Experts of a small language model.
Experts: 48 SwiGLU neurons an expert, a sigmoid router, a shared expert of 256 neurons.
Below are experts of layer 6 (counted from 0) of a mixture-of-experts language model. Rows are named router (the router's row for the expert), gate (a neuron's input weights, with its number), up (a neuron's input weights, with its number), down (a neuron's output weights, with its number) and show model dimensions 280-319. Each number is 128 + 32 x the weight over its row's rms, rounded and kept within 0 to 255.
After each expert's rows: "gets" lists some tokens that make up at least twice as much of what it gets as of all text; "comes before" lists some tokens at least twice as common just after its tokens as in all text. This comes from a sample of Wikipedia text that the model never trained on. Tokens count by the router's weight.

# expert 71
router [128 127  90 118 141 125 136 120 170 157 111 110 145 122 123  93 105 126 135 106  88 135 119 160 150 166 154 151 123 121 146 109 118 144 101 100 110 129  88 152]
gate0 [119 201 174 142 203 161 155 165 122 125 143  87 180 105 128 210 128 127 182 105 117 122 114 171 108 103 134 173 110 116  97 135 142 148 171  91 135 172 160 113]
up0 [133 143 169 121  78 121 111 115  95 123 129 179 111 143 146 131 120 174 118 181  97 119 186 177 146 118 113 126 111 123 104 112 106 122 126 115 148 101  88  79]
down0 [157 116  82 147 105 170 143 132  82 105 111 139 133 115  58 185  92  76  35  67  75  86 134 166 136  80 103 153 128  74  93 137 180 132 101 107 111 162 169 181]
gate1 [168 131 153  71  82 138 195 125 111 109 109 135 187 188  78  95 114 147 122 131 142 119 127 121 158  91 114  97 189 135 136 142 109 129 121 169 138 148 125  33]
up1 [125 129 109 157 127 134 125 127 149  94 101 125 153 159 150 136 114  97 160  85 146 155 205 121 116 130 131 164  14 133 169 148 141 116 112 117 107 104 166 169]
down1 [144 100 118 108 140 118  97 111  76 159 128 110 166 133  84 157 122 144 178 138 125 118  99 115 172  80 141 136 100 208 129 148 143 129 170 134 110 124 107 100]
gate2 [142 122 104  93 105 123  98  80 118 118 131 122 115 211  81 126 190  80 176 124 111  93 133 161  92 132 113 122 139 179 155  85  98 105 121 134 158 135  72 168]
up2 [126 123  90 143 122  87 139 139 113 127 179 138 117 114  60 136 129 109 145 175 119 143 142 129 155 130 149 162 115 148 144 150 125 119 142 201 123  93 174 119]
down2 [130 185  65 140 123  89 107  95 184  89 118  99  95 161 112  98 101 168 133  97 157 148 163 124 171 129 151  95 160 177 154 181 127 126  53 145 119 124 122 183]
gate3 [130  99 141  63 154 127 144 125 102  81 132 116 142 129  47 138 150 138 185  82  76  80 107  99  91  90 100 108 170 168 130 162 211  53  84 145 128 141 134 123]
up3 [142 176 111 129 146  86  93 141 140 146 139 130  90 115 169 147 146  87 141 110 147 177 103 165 116 137 180 109 108 133 120 148  90 160 155 160 128 175 163 142]
down3 [ 85 145 140 122 129 146  97 116 126 147 174 190  82 155 114 156 163 112 102 120 156  95 122  94 109 179 146 128 203  82 198 118 119 127 159 166 114 158  27 178]
gate4 [ 91 182 188 157 129  71 139 173 150 212 173  98 111 176 145 166 127 127 167 121 130 118  92  83 166 156 148 155 109 142 133 130 172 116 116  58 138 112  79 111]
up4 [ 80 178  78 113 131 156 188 132 142 179 190  49 151  98 183 122 150 149  62 150 127 175  86 157 139 128  98 174 126 100 163 145 143 158 128 104  98 168 165 154]
down4 [177 142 127 152 104 140 107 142 158 170 170 142 124 112  98 118 129 147 117 129 158 146 155 118 145 121 146 140 121 164 119  83  78 156 139 124  83  36 128 105]
gate5 [116 166 127  45 135 105  95 128 109 140 155 120 114 125 116 123  93 112 123 117 142  82 178 145 121 101 198 113  87 151  41 145  93 107 141 128 159 106 116  54]
up5 [140 122 118  80 161  62 164 178 177  96 164 179  63 134 106 103  98 167 110  75 119 123 124 201 123 160 154 100 122  79 128 124 108 170  95 165 159 119 125  48]
down5 [141 178 143 103 107 143 183 101 169 167 154 112 155 109 126 126 123 130 103 123 170 127 129 138  60 134  98 118  85 150 132 134  76 128 153 127 156 172 121 160]
gate6 [117 133 170 119  89 152 170 161 115  71  78 109 146  64 124 194 182 103 130 105  96 128 109 126  84 138 151 162 117  87 177 132 109 184 132 110 129 141 126 172]
up6 [ 87 152 179 157 188 148 127  71 151 150 128 141 181 152 140 179 154 142  89 124 104 116 136  87  87 158  85 174 129 118 128 120 106 114 186  77 178 131 101 156]
down6 [118 116 125 108 124 109 115 163  87 133 149  70 114 137 144 140 111 147 113 162 148 171 102  85  56 140 143  98  69 159 146 160 115 108  68  98 131 230 121 116]
gate7 [156 131 126 145 160 150 161 127 175 132 156 126 140  94 110 196 164  79 152  92  93 127 157 129 120  39 166 178 195 171 155  98 126 159  97  50 177  90 103  76]
up7 [ 93 149 124  67 138 159 134 101 186 170 108  96 130 167 121 189 142  53 120 143 110  72  90 144 162  94 194 122 164  82 165  97 164 159 135 142 112  91 163 155]
down7 [128 150 179 141  81 145  96 104 112 152 143 131 121 140 179  90 141 159 133 178 103 139  98 149 138 128 133  89 105 108 141 133 158 138  96 122 103 123 160 151]
gets: "-", "–", " (", " \"", "/", " under"
comes before: "1", "2", "0", "S", "D", "A"

# expert 51
router [153 108 115 135 155 139  66 131 182 123 151 173 134 126 125 158 108  80 169 126  80 115 124 116 137  91 118 125 153 117 119 164 148  98 154 135 134 172 180 128]
gate0 [101 161 169 111 136 123 107  86 192 164 149 110 124  99 128 136 136 132  77 146 106 110 173  88 100  94 108 157 110 123  58 105 151 136 125 169 124 132 109 121]
up0 [107 158 134 124 148 124  92 116 149 109 166 119  87 122 106 157 173 137  93 119  90 132 193  84 136 132  95 110 160 164 100 144 127 112 148 130 191 140  88  91]
down0 [119 156 133 101 132 102  87 139  66 120 159 150 144  76 200 173 183 161 184  94 180  72  96 184 136 136 110 124 150 112  88 118  63  92 137 180 142 169  94 142]
gate1 [137 115 101 143 137  98 109 118 121 165 197  99 142 110  88 122 116 180 182 150 125 127 141 111 113 128 136 102 132  96  89 156 115 146 151 148 123 178  74 143]
up1 [127 137 129 120 173 176 108 130 152 108 124 108  94 117  79 227 114  88 118 114 144 134 185 116 175  83  98 130 107  93 177 108 100 163 190 106 113  99  97 141]
down1 [166 165 150 154  67 153 164 145 116 170 121 136 102 140 148 107  75 172  96  94  84 149 133  97 119 144 166  81 172 154 127 105  99 153 161 177  97  73 152 132]
gate2 [146 145 130 141 175 187 147 124 122  85 126 143  90  90  90 161 134 121  84 158  71 178  64 146 106 132 147 146 107 143  99 125 156 156 182 122 103 145 151 150]
up2 [174 171 160 127 100  68 134 167 169 147 105 136 142 115 162  49 147 202 205  67 101 141 148 149 113 130 155  52  94 140 107 120 127 154 190  85 112  61 108 116]
down2 [ 99 113  94 172 112  93 157 176 137 117 144 123 145 149 123  78 136 191 124 156 129 101 153 132 110  98 125 146 144 192  49 141  96 148 184  94 171 112  78 130]
gate3 [130 191 144 170  78 123 202 150 157 130 132 196 135 114 190 136  96 181 106  61 113 171  83 128 188 117 172 120  94  89 103 130 155 176 169  91 127 122 146 156]
up3 [129 106  91 134 127 122 156  90  41 120 118 135 134 105 109  53 160 129  85 104 114 188 134 165 138  96  82 136 141 193 156 118 125 105  40 151  74 138  85 169]
down3 [145 124 126 198 157 176 182 112  99 127 121 150  80 115 133  89 100  71 107 108 147 131  84  54 163 118 124 109 117 158 107 186 154 166 167 196  94 131 119  94]
gate4 [109  82  89  72  98  80 133 177 123  83 117 107  95 148  72 142 142  56 135 122 134 116 169 107 107 115  68 137 173 133 160 116 136  98 115 136 152 147 130 124]
up4 [ 66 100 122 136 134 107 128  62 165  73 126 106  87 120  47  87  89 112 154 120 153  64 168 148  98  51 122 187 119 152  70 178  54 169  74 136  89 112 117  26]
down4 [142 115 141 129 141 122 152  91 251 131  92 134 113 106 130 142 110 125  80 112  97 158 120  62  62  75 166 157 155 175  93 120  89 148 105 181 104 136 102 173]
gate5 [147 113 116 138 133 214 112 130 126 120  70  97  60 152 108 113 112 144 109 103 128 113  78  49 158 152 140  99 146 103 137 171 125 142 177 140 128 164 136 123]
up5 [123 149 103 154 106 158 150 147 132 157 113 134 104 129  88 164 110 109 132 157 118 116 102 130 107 111 144 164  66 119  82 106 113 151 182 123 130 181 155  92]
down5 [170 127 160 156  77  95 119 163 127 135 100 146 151 100 100 148  99 166 236  98  80  93 139 161 132  97 137 125 153 154 124 210 148 117 137 120 128 117 149 139]
gate6 [135 117 110  88 156 112  55 126 130 152 199 133 124 149  88 110 117  88  83 163 152 158 130 119  92 115 167 140 158 151 152 111 118 125 153 208  73 131 119 113]
up6 [134 133 125 150  88 111 111 122 200  78 109  93 191 111 184 155 120 109 127 186 138 112  63 114  83  73 155 118 123 155 172 104 106  96 161 141  77 104 144 146]
down6 [154 128 130 163 111 143 130 108 145  72 108 167 111 105 140  95 138 107  98 116 122  85 151  21 104 104 131 103  78 122 174 173 125 115 121 149 132 120 118 167]
gate7 [143  66 143 197 145  92 114 122 132 203 126 107 142 192  85  95 176 185 157 113  96 141 154 145 104 104 132 147 102 135 132 144  64 126  94  89 106 162 128 153]
up7 [150 141  95 155 163  88 131  99  72 121 132 142 152  97 102 158 105 129 159 112 141 145 163 106 135 135 150 179 150 125 127 145 115 119 177 159 144 122 107  66]
down7 [172  94 167 180 153 117  96 160 135 174 163 136 112 149 174 141 131 145 134 168  89 149  76 129 163 120 119 115  78 110 115 136 122 178  89 136 140  95 154 158]
gets: "\n", ".", ",", " He", " It", " \""
comes before: "\n", "==", "The", "In", " The", " was"

# expert 44
router [ 91 181 190 133 193 105 140 122 185 171 109 120 133 198 120  99  95 176 140 164  87 127 143 134 103 101 150 120 156 101 145 155 126 118  88 162 137 128 112 110]
gate0 [130 155 157 138  93 164 189  91 179 165 103 129 164  98 124 126  80  63 107 123 151 110 156 100 149 142 158 127 172 121 206 125 147 165 111 119 137  69 185 114]
up0 [118 204 181 152 106  93 129  87 127 125 152 125 164 155 119  93  93 152 130 162 139  75 187  78 167 104 152  91 150 152 135 183  64 152 101 132 200 104 128 119]
down0 [ 89 171 111  87 116 110 103 106 201  93 117 141 146  83 141 106 101 164 100 141 186 166 142 155 102 143 122 115 132 152 114 111 112 120 109 130 110 172 106 129]
gate1 [125 132 165 159 141 145 154 138 161 115 120 149 165 169 111 140 135 134 104 121  91 121 134  52  76 141 177  69 150 198 140 122  92  70 134 126 145 158  64 100]
up1 [110 123 120 158 141  91 146  95 114 107 119 119  68 134 116 133 116 160 159  99 123 136  92  67 122 135  84 135 136 157 123 105 148 127 147 119 162  99 107 165]
down1 [ 85 178 149 183 145 117 106 171  97 128 100 141 179 128 140 162  91 191  88 102 115  72 106 140  89 113 146 115 144 147 137 164 110 127 133 130  92  99 103 134]
gate2 [146 119 152 140 132 112 140 155 167 121 103 138 146  47 152 134 159 171 115 164 106 144 180 148  90 125 125 129 118 122 108  81 145 106 153 126 128  64 131  83]
up2 [136 127 186 120  98 159 121 103 177 120 153 107 149 103 128 126 115 171 144 165 138  77  96 143 179 144 100 111 177 102 126 133 135 104 113 126 100 123 146 125]
down2 [130 135  65 164 108 129 124  79  75  98  90 113 110  90 116 148 167 144 138 101 148  96 120 116 147 107  63  94 133  57  78  89 136 141 130 144  97 140 108 185]
gate3 [151 106 141 139 122 115 145 212 146 149 155 110 109 117  88  87 107 134 152 162 135 131 168 144 157  69 114 102 127 110  90 110 123 150 202 118 151 175 108 129]
up3 [109 109  99  78  77 125 216 136 166  95 104 108  98 133 170 106 176 146  54 125 166 156 171 120 135 139 138 119 143  93 135 137 136 148 131 127 155 129 144 143]
down3 [147 149  87 184  96 190 117 125 129 110  83 110 110  96 100 149 194  96 110 115 176 116 202 107 140 147 130 150 108 174 154 118 142 154 112 146 142 139 114 155]
gate4 [118 106 111 121 104 105 128 179 111 163 104 112 127 137 110 117 217 128 123 123 120 132 140 111 118 109 104  50 165 190 128 121 146  49 125 109  69 115 156 120]
up4 [123 101  80 101 172 177 116  79 148  69 123 133 108 100  84 150  71  92 105 108 106 192  85 108 115 148 118 201  94  90 118  30 177 181 139  97 134 107 145 132]
down4 [124  98 128 122 127  97 145 151 130 112 119  89  91 162 105 125 116 183  72 136 144 155 123 145 152 119 134 130 117  99 173 132 116 109 156 133 128 122 104 129]
gate5 [124 128 140 139 127 132  78  99 121  98  89 220  99 164 159 162 125 153 126 145 115 149 132  95 121  92 110  98 155 136 158 106 143 129 110 159 144 129  35 149]
up5 [134  83 120  98 121 116 124 150 130 108 138 147 185 149  95 111 144 128  78 137 169 173 174 126 116  95 145 179  99  60 115 152 146 187 143 129  88 158 145 136]
down5 [121 110  79 155 142 111 118 139 151  91 150 138 130 110 116 120 160 155 163 182 139 186 154 106 102  92 138 180 160 136 206 121 117 122  96 114 107 108  89 115]
gate6 [162 147 107 127 145 134  96 133 176 129 188 108 103 120  93 130 143 108 152 106  87 170 164 130 123 100 104  58 173 138 146  84 165 129 178 118 105  98 129 135]
up6 [165 146 122 127 169 104 125 148 160 197 213  90 117 136  65  67 132 153  86 133 142 180 184  86 112 122 141 113 123  99 154  96 148 140 149 127 125  90 146 107]
down6 [104 143  76 150  92 118 140 150  89 129 130 122 131 138 151  86 113 118 124 162 169 129 156  60  97 131 153 102 111 125 141  89  98  36 120  77 136  87  88 126]
gate7 [ 96 166 139 104 173 128 126  84 123 137 127  98  83 186 141 101 115 110 130 114 145 118 112 166  71  79  97 127 114 107  86 132 115 200 142 170 157 101 103 112]
up7 [141  88  97 117 169 130 171 154  64 109 101 141 134 103 103 110 146 179  83 147 137 138 123  63 168 121  59 125 179 168 167  96 135 127 104 152 123 170  65 160]
down7 [143 182  87  76 107 145 130  82  94 171 117 104 157 138 119 149 135 121 121 161 193 161 151 147  85 192 135 161 134  43 127 164 137 122  92 177 140 148  95 113]
gets: " |", ":", "-", ";", "|", " /"
comes before: " ", " \"", " The", " A", " S", " USA"

# expert 56
router [140 163 164 108  89 170 112 157 191 148 137 136 117 127 127 137 128  46 180  94  54 137 121 125 188 104 137 138 177 102 152 187  90 130 139  93 185 180 127 155]
gate0 [135 156 128 141 130 146 108 186 179  99 139 183  91 153  88  80 141 134  72 245 108 121 121 180  54 116 153 117  76 143 170 135 121 113 108 170 135 105 150 112]
up0 [ 76  98 168  76  99 182 133 104 135 144 160  80 100 110 121 113 100 145 124 105 153 173 111 144 138 135  64 147 151 147 131 142 120 180 180 140 108 187 136 125]
down0 [149 129 130 113 142 129  96 136 122 124 168 145  92 143  95 161 162 151 126 126 140 117 119 161  91 102 182 123 143 145  65  79 137  94  92 112 133 111 176 154]
gate1 [141 127 131 114 146 125 143 185 188 137  63 123  64 109 113 139 171 168 133 148  70 174 105 134 179 124  92 113 175 115 139 178 135  80 124 151 155  92 135 161]
up1 [147 101 117 115  72 159 153 137 103 152 216 146 128 153 173 177 110 132  98  76 138 137  96 141 122 132 125  77 125 110 152 101  73 102 162  54  72 172  91 120]
down1 [141 198  84  81 109 118 156 108 109 127 101 117 161 125 119 129 119 111 148 149 110 119 146  88 163 171  98  73 143 141  81  30  98 113  70 128  55 170 105 158]
gate2 [135 152 140 128 104 124  80 109 113 104 137 116 123 119  94 134 154 150  70 220  94 149 138 128 101 168 143  68 115 194 113 121 162 109 163  88 122 193 114 189]
up2 [ 50 153 103 115 102 127 158 182 129 121 122 124  93 143 134 101  86 134 133 111 163 153 124 183 152 105 102 123 127 113  70  89 142 162 123 170 104 150 142 153]
down2 [168 123  98 148 182 140 117 120 121  99 154 156 121 163 103 138 150 143 152  87 119 140 131 138 145 105 133 105 195 163  75 158 179  49  87 120 124 125 169 148]
gate3 [114  94 141  92 155 141 119 115  94 116  99 142 104 176 122  86 152 120 102 125  82 124 147 149  87 151 116 139  63 103  78 123 144 134 164 125  91 142 117  84]
up3 [ 99 151 121  71 142 116 122 151 125 135 154 142 101 133  81  80 114 139  96  90  90 140 172 122 178 120 113 119 156  83 119 120 135 124 151 121 220 152 156 141]
down3 [ 82 127 171  94  90  87 155 157 104  79  72  96 101 107 196 188 121 217 134  68  87 159  89 162 131 165  99 107  96  69 135  89 161 134 165 164  77 163  96 166]
gate4 [ 88 102 200 188 127 198  75 134 161  91  76 149 156 134 145 141 126  96 147 152 127 135  47 182 139  99 136  90 120  56 178 153 121  94  90  82 139  83 106 110]
up4 [109 165 104 137 143 132 151 129 149 143 142 134  70 160 103 106 139  94 122 218 127  83 132 121 134  90 164 135 188 126 147 132 122 148  98  82 158 123 133  62]
down4 [152 126 131 167 143 189 112 127 176 115 181 148 224 156 176 140 134 115 186 131 168  60 156 119 201  52 161 168 154 115 132  77 163 154  98 165  95 133 150 105]
gate5 [ 97  98 155 174 193 176  98 128 160 151 125 187  86  57  99  64 162  97 139 155 126 143 151 118 140 143 129 196 157 110 176 106 132 145 120 134 180  88 144 151]
up5 [ 77 106 144 169 168 180 123 108 120 145 104 191 102 102  94 108 141 122 102 131 128 136 114  99 134 139  91 190 146 163 176  98 130 154 155 131 144  79 114  96]
down5 [ 86 111 122 191  84  87 116  83 149 137 144 122 119 127 176 130  92 100 167 102 158 102 140 111  89 133 118 135 151 129 127 166 149 164 105  92 126 126 147 102]
gate6 [171 141 100  83 136 101 143 129  88 132  89 134 166 172 121 156 122 129 132  75  83 173 137 140 119 111 147 110 126 102  88 147  83 140 167  90 111 100 154 119]
up6 [138 110 178 116 146 142 135 152 202  83 154 141 143 124 129 162 110 108  81 144 158 132 114 163  98 162 138  91 107 118 167  91 164 101 130 147 110 134 127 104]
down6 [101 125  60 131 115 106  88  88 148 124 100 108 130 171 133 102 154 120  89 130 103 124 121 156 182 177 122 146 100 100 175 110 116 111 143  90 155 122  65 132]
gate7 [123 101 130  74 120 127 123 120  73  30 175 146 101  97 120 117 101 121 152  95 101 151 167 133 114 164 105 115 110 178 137 123 147 119  86 117 161  87 167 103]
up7 [118 103 167 135 179 172 121  79 239 184 114 155 165 123 112 125 173 131 135 167 164 132 121 119 113 113 146 162 123 131 159 147 183 152 155 137 138 137 128 152]
down7 [134 108 120 148 112 173 173 131 134 116 106  92 152 140 100 171 126 159 134 127 146 172 159  88 110 104 176 126 115 131 130 106 117 101 133 171 158  86 142 148]
gets: "\n", ".", " ==", " \"", ").", "\"."
comes before: "\n", "-", "==", "The", "In", "==="

# expert 90
router [153  79 144 102 171 165  90 162 134 121 175 157 162 139 154  96 121  86 158 110  85 107 101 207  81 121 124  95 140 135 156  85 121  63 143 132 120 161 160 142]
gate0 [ 73 127 106 105 189 159  77 103 146 112 135 130 117 153 161 153 104 123  93 188 110  90 100 139  98  99 119  93 101 104 114 142 108  96 154 141 123 139 151  78]
up0 [123 114 119  99 115 113  88  62 109 105 131  82 128 114 101 118 133  88 194 110 128 170 189 104 184 129 104  97  84 149 160  73 134 163 108 115 137 127 134 135]
down0 [128  94  96 129  94 127  77 148 120  79 139  95 125 124 120 151 127 103 155  98  90 181 135 177 164 150 168 113 114 143  65 188 176 108 173 126 106  94 152  99]
gate1 [105 149 119 115 168 156 159  67  82  89 127 149 109 175  76 140 110 135  90 150 121 119 133 120  93 134 109 150 140 158 117 152 103 131 165 169 119 165 137  83]
up1 [118 115  36 118 137  90  65 130 119 134 162 152  97  24  98 171 112 138 150 142 108 148 143 104 169 145  84 183  95 140 170 102 182 134 114 192  86 112 124  78]
down1 [124 139 121 165 148 113  80  99 117  82 113  94 100  81 114 151 118 109 159 106 149 186 132 101  84 146 160 143  79 134  89  87 179 110 117 174  91 122  71  71]
gate2 [225 100 140  81 112 120 117 207 156 142 143 162 104  97 148 115 102 126 115 120 119 135 137 142 130  95 124 122 133 125  86  98 126  89 142 107 129 113  85 127]
up2 [ 93 121 157  92 101  89 179 121 167 180 110 147 122 126 172 154  76 174 154  64 146 110 115 143 135 101 101 148  67  76 104 172 144 143 111 142 152  76 102  90]
down2 [161 161  97 130 156 193  83 142  90 124 139 123 128 137 162 165 151 132  84 145 125 145 162 116 114 105 110  80 154 135 107 145 145  91 109  78 138 153  93 120]
gate3 [158 102 161 129 170 139 186  68 176 158  92 176 155 160 101 151  69 110 123  82 111 109 135  90 136 110 136 149 102 160 175 105 140  91  99  74  95 121 177 151]
up3 [ 74 158 113 186  74 105 105 107 141 125 120  93  55 144 122 131 155 120 109 144 134 170 145  92 164 137 128 115 150 110 123 176 124 190 113 113 177 137 120  87]
down3 [170  96 102  50 145 135  95 194 114 132 159  68 193 102 152 125 116 124 143 112  64 103  94 163  56 130 133 142 122 122 115 133 136 124 168 173  98 130 145 104]
gate4 [124 129 149  93 155 119 128 103 168 103 102 138 112 166 109 124 178 117 103 140 116 137 170  79 123 143  94 133  66 177 139 151 161 135  84 105  45  63 118 216]
up4 [130 134 105  67 166 154 120 207 129 163 145 144 145  71 146 147 145 150 133 184 134 193 112 127 155  91  94  97  90 134  62 192 135 130 166 140  69 117 145 189]
down4 [105 195 103 183 103 133 145 133 138 139 101  91 148 150  97  99 120 150 102  95 193 197 163  79 190 128 127 131 104  90 124 198 159 143 137  58 120 123 155  95]
gate5 [135 188  94 140 127 131 157 112 118 100 140 150 115 162 120 173 174 141 164 112 109 154 143 140 143 113 121 169 115 108 102 176 170 141 136  72 187  98 201 135]
up5 [124  73 160 112 180 167 112  97 148 134 182 160 181 131 131  98  68 104 121 123 161 141 176 137 114 163 143 107 134 119 127 139 129 147 134 140 135 143 111 155]
down5 [106 166 118 132 144  85 121  74 170 105 191 141 101 141  74 109 146 149  90  90 125 110 177 130 174 146 122 111 171 130 126 129  92 142 147  54 153 143 157 146]
gate6 [165 192 130 102 146 128 114 128 116 176 133  90 164 116 150 116 142 160 162 131 121 126 142 126 141  93  99 145  98  55 135 119 169 117  91  82  71 160 110 152]
up6 [107 186  42  67 167 155  33 133 143 145 172  95 177  96 121  69 121 110 119 201 145 123 129 146 120 140 107 103  65  65 132 112 120 102 115 120  99 154 102 109]
down6 [149 135  95 170 106 142 140 152 144 116 130  91 167 137 130 147 147 115 101 132 156 146 151 119 176  99 179 163 144  60 139  75  64 133  47 103 112 142 118 127]
gate7 [107  81 168  96 130  39 117 117 138 187 149  99  82 154 146 124  90 115 143 139  86 170 126  74  87 102  77 189 132 125 116 151 139 143 128 166 103 142  83 138]
up7 [133 115 121 166 124 112 184  78 183 148  92 145 166  98 186 203  96  76 160  94 126 118 111 141 124 119 131 137 104  73 119 149 121 171 221  52 110  65 145  79]
down7 [114 110 121 163 119 137 142 115 135 146 161 143  53  83 146 142 173 190 184 127 134 141 139 122 108  60  68 106 112 139  91 147 115 149 156 139 137 123  90 157]
gets: ".", "\n", "==", ").", " ==", "\"."
comes before: "\n", " The", "==", " In", " He", " It"

# expert 34
router [101 129 142 155 183 163 133  55 149 138 156 145 119 140  80 148 110 125 120 160 107 112 120 111 122 165 141  93  81 152 136  77 172 168 139 105  96 108 150 134]
gate0 [102 156 111 139 139 165 140 123 180 143 125 140  92 112 116 131 122 127 171 152 107 112 140  86 139  85 135 137 133 132 144 139 139 171 172 129 165 114 119 208]
up0 [115 154  88 143 184 154 199 164 124 168 111 178 129 147 128 150  75  84 129 133 103 133 170 118 140 131  71  94 134 116 150 116 139 166 133  69 154 146 178 194]
down0 [ 89 137  78 174  98  95 103 173 117 125 142 171 150 117 113 173 156 115 160 167 102 122 131 137 104 141 165 115 126 108 158 161 116 125 105 102  99 114 126 137]
gate1 [ 59  64 130  95 115 138 166 147 140 132 126 101 176  87 103  89 119 105 179 107 116 132 128 149 131 149 124 142 138 126 117  67 110  84 124 161 154 123 151 103]
up1 [128 137 162 106  95 127 102 117 140 119 147 155 146 142 132 153 122 149  79 172 127 133  84 141  71 156 118 184 114 132 170  98 184 120 179  39 135  96  83 127]
down1 [134  88 107 164 179 153 130  63 116 132 147 132 109 126 146 161 171 167 129  96 156 108 113 119 104 116 107 151 167  57 148 103 141 111 199 193 128 159 114 141]
gate2 [177  88 100 165 128  95 101 126 120 132 170 146 123 120 158 145 150 110 112 108  97 176 121 203 118 104  93 159 137 142 154 167  99  80 126 120 173 140 154 109]
up2 [ 98 159 119 115 182 131 152 138 131 117  78 193  68 212 125 113 121 109  90 176 134 188  87  90  82 190 127 113 163 208 150 130 169  64 108 186  90 176 199 151]
down2 [145 104  81 136 100 139 139 147 127 172 151  82 160 151  83  75 150 116 131  58 132 132 143 193  85 119 132 118 164 119  44 143 132 124 114 143 158 142  93 167]
gate3 [184 115 174 115 112 143 190 127 144 184 114 133 166 177 128  52 100 154 114 133  96 122 133 103  91  56 158 110 116  71 119 120 139 135 134 107 139 133 129 141]
up3 [135 145 176 131  70 140 118 167 138 148  86  68 102 116 140 100 150 114 161  92 143  79 143 176 153 136 126  98 146  94 136 161 137 112 176 153 129 144  85 118]
down3 [135 123 157 148 133 110 137 123 105 167  96 136 160 133  93  82  78  94 108 121 144 156 144 121 136 120  84  50 138  69 170  97 130  72 129 107  88 158 119 116]
gate4 [110 124 125 120 171 149 140  79 120 140 126  89  83  95 144 115  90 122  93 142  79 108 171 141  59 121  80 160 104  74 132 122 208  86  59 122 136 144 130 164]
up4 [129 145  97 138 145  97  67 181 135 192 115  89 128  84 128 154 136 104 136 135 116 147  94 169 154  96 109 136 139 114 118  73 150 116 153 100  84 135 103 138]
down4 [165 135  94 143 168  99 106 121 106 121 101 137 133 106  81 140 122  86  43 104 140  74 110 133 120  98 147 153 155  92  75 108 209 108 102 163 141 112 123 178]
gate5 [116 149 133 118 161 152 113 132 183 138 179  90 133 162 117 110 113 134 172 102 119 154 103 121 145  97 177 176 153 101 129 157 131 172 135 140  91 100 125  80]
up5 [176 208 119 136 179 131 124  97 139 130  92 115 151 123  76 138 157 150 113 107 146 109  86 131 142 157 133 108 140 108 108  96 172 145 159 140 193  87 107 112]
down5 [121  89 117 147  96 193 178 138 140 132 165 138 106 134 109 143 172 103 207 106  84 124  97 137 169  74 115 123 223 157 177 145  98 150 195 167 120 131 155  98]
gate6 [100 184 125 195 159 118 101 135  96 167 166 156 204 155 119  81 149 182 145  67  87 142 192 128 127 136 128 168 218 169 149 145  69  76 172 110 130  69 121 111]
up6 [130 173 149  81 149 156  94 126  90  81 169 123 131 102 143 137  96 125 175 119 134 116 134 128 157 113 139 163 134 101  76 111 111 123 111 123 102 175 175  77]
down6 [ 89 129 152 190  88 184 149 149  73 175  92 169 143 163 138  86 201 129 159 145  70 150  92 117 122 137 122 154 175 102 142 136 158 127 180  88  82 152 107 146]
gate7 [195 156 105 106 110 157 128  79 107  94 130  64 143 169  78 102  74 112 102 164 113 134  97 147  78 147  89  78 164 105 137 148  99 125 127 162  81 130 118 161]
up7 [119 169  89  88 159 111 123 141 187 131 125 102 126 106 163 146 130 163 170 134  85 125 182 143 166  88 114 141 112 138 150  86  93 142 144 152 166 154 137 146]
down7 [122 141  97 179 129  90 179 142 138 101 126 178 101 166 178 145 107 117  29  88  97  95 186 123 164 115 140 122 133 183 174 135  80  91  50 109 152 164 162 130]
gets: " ", "–", "th", "%", " long", " years"
comes before: "1", "2", " |", "3", "0", "4"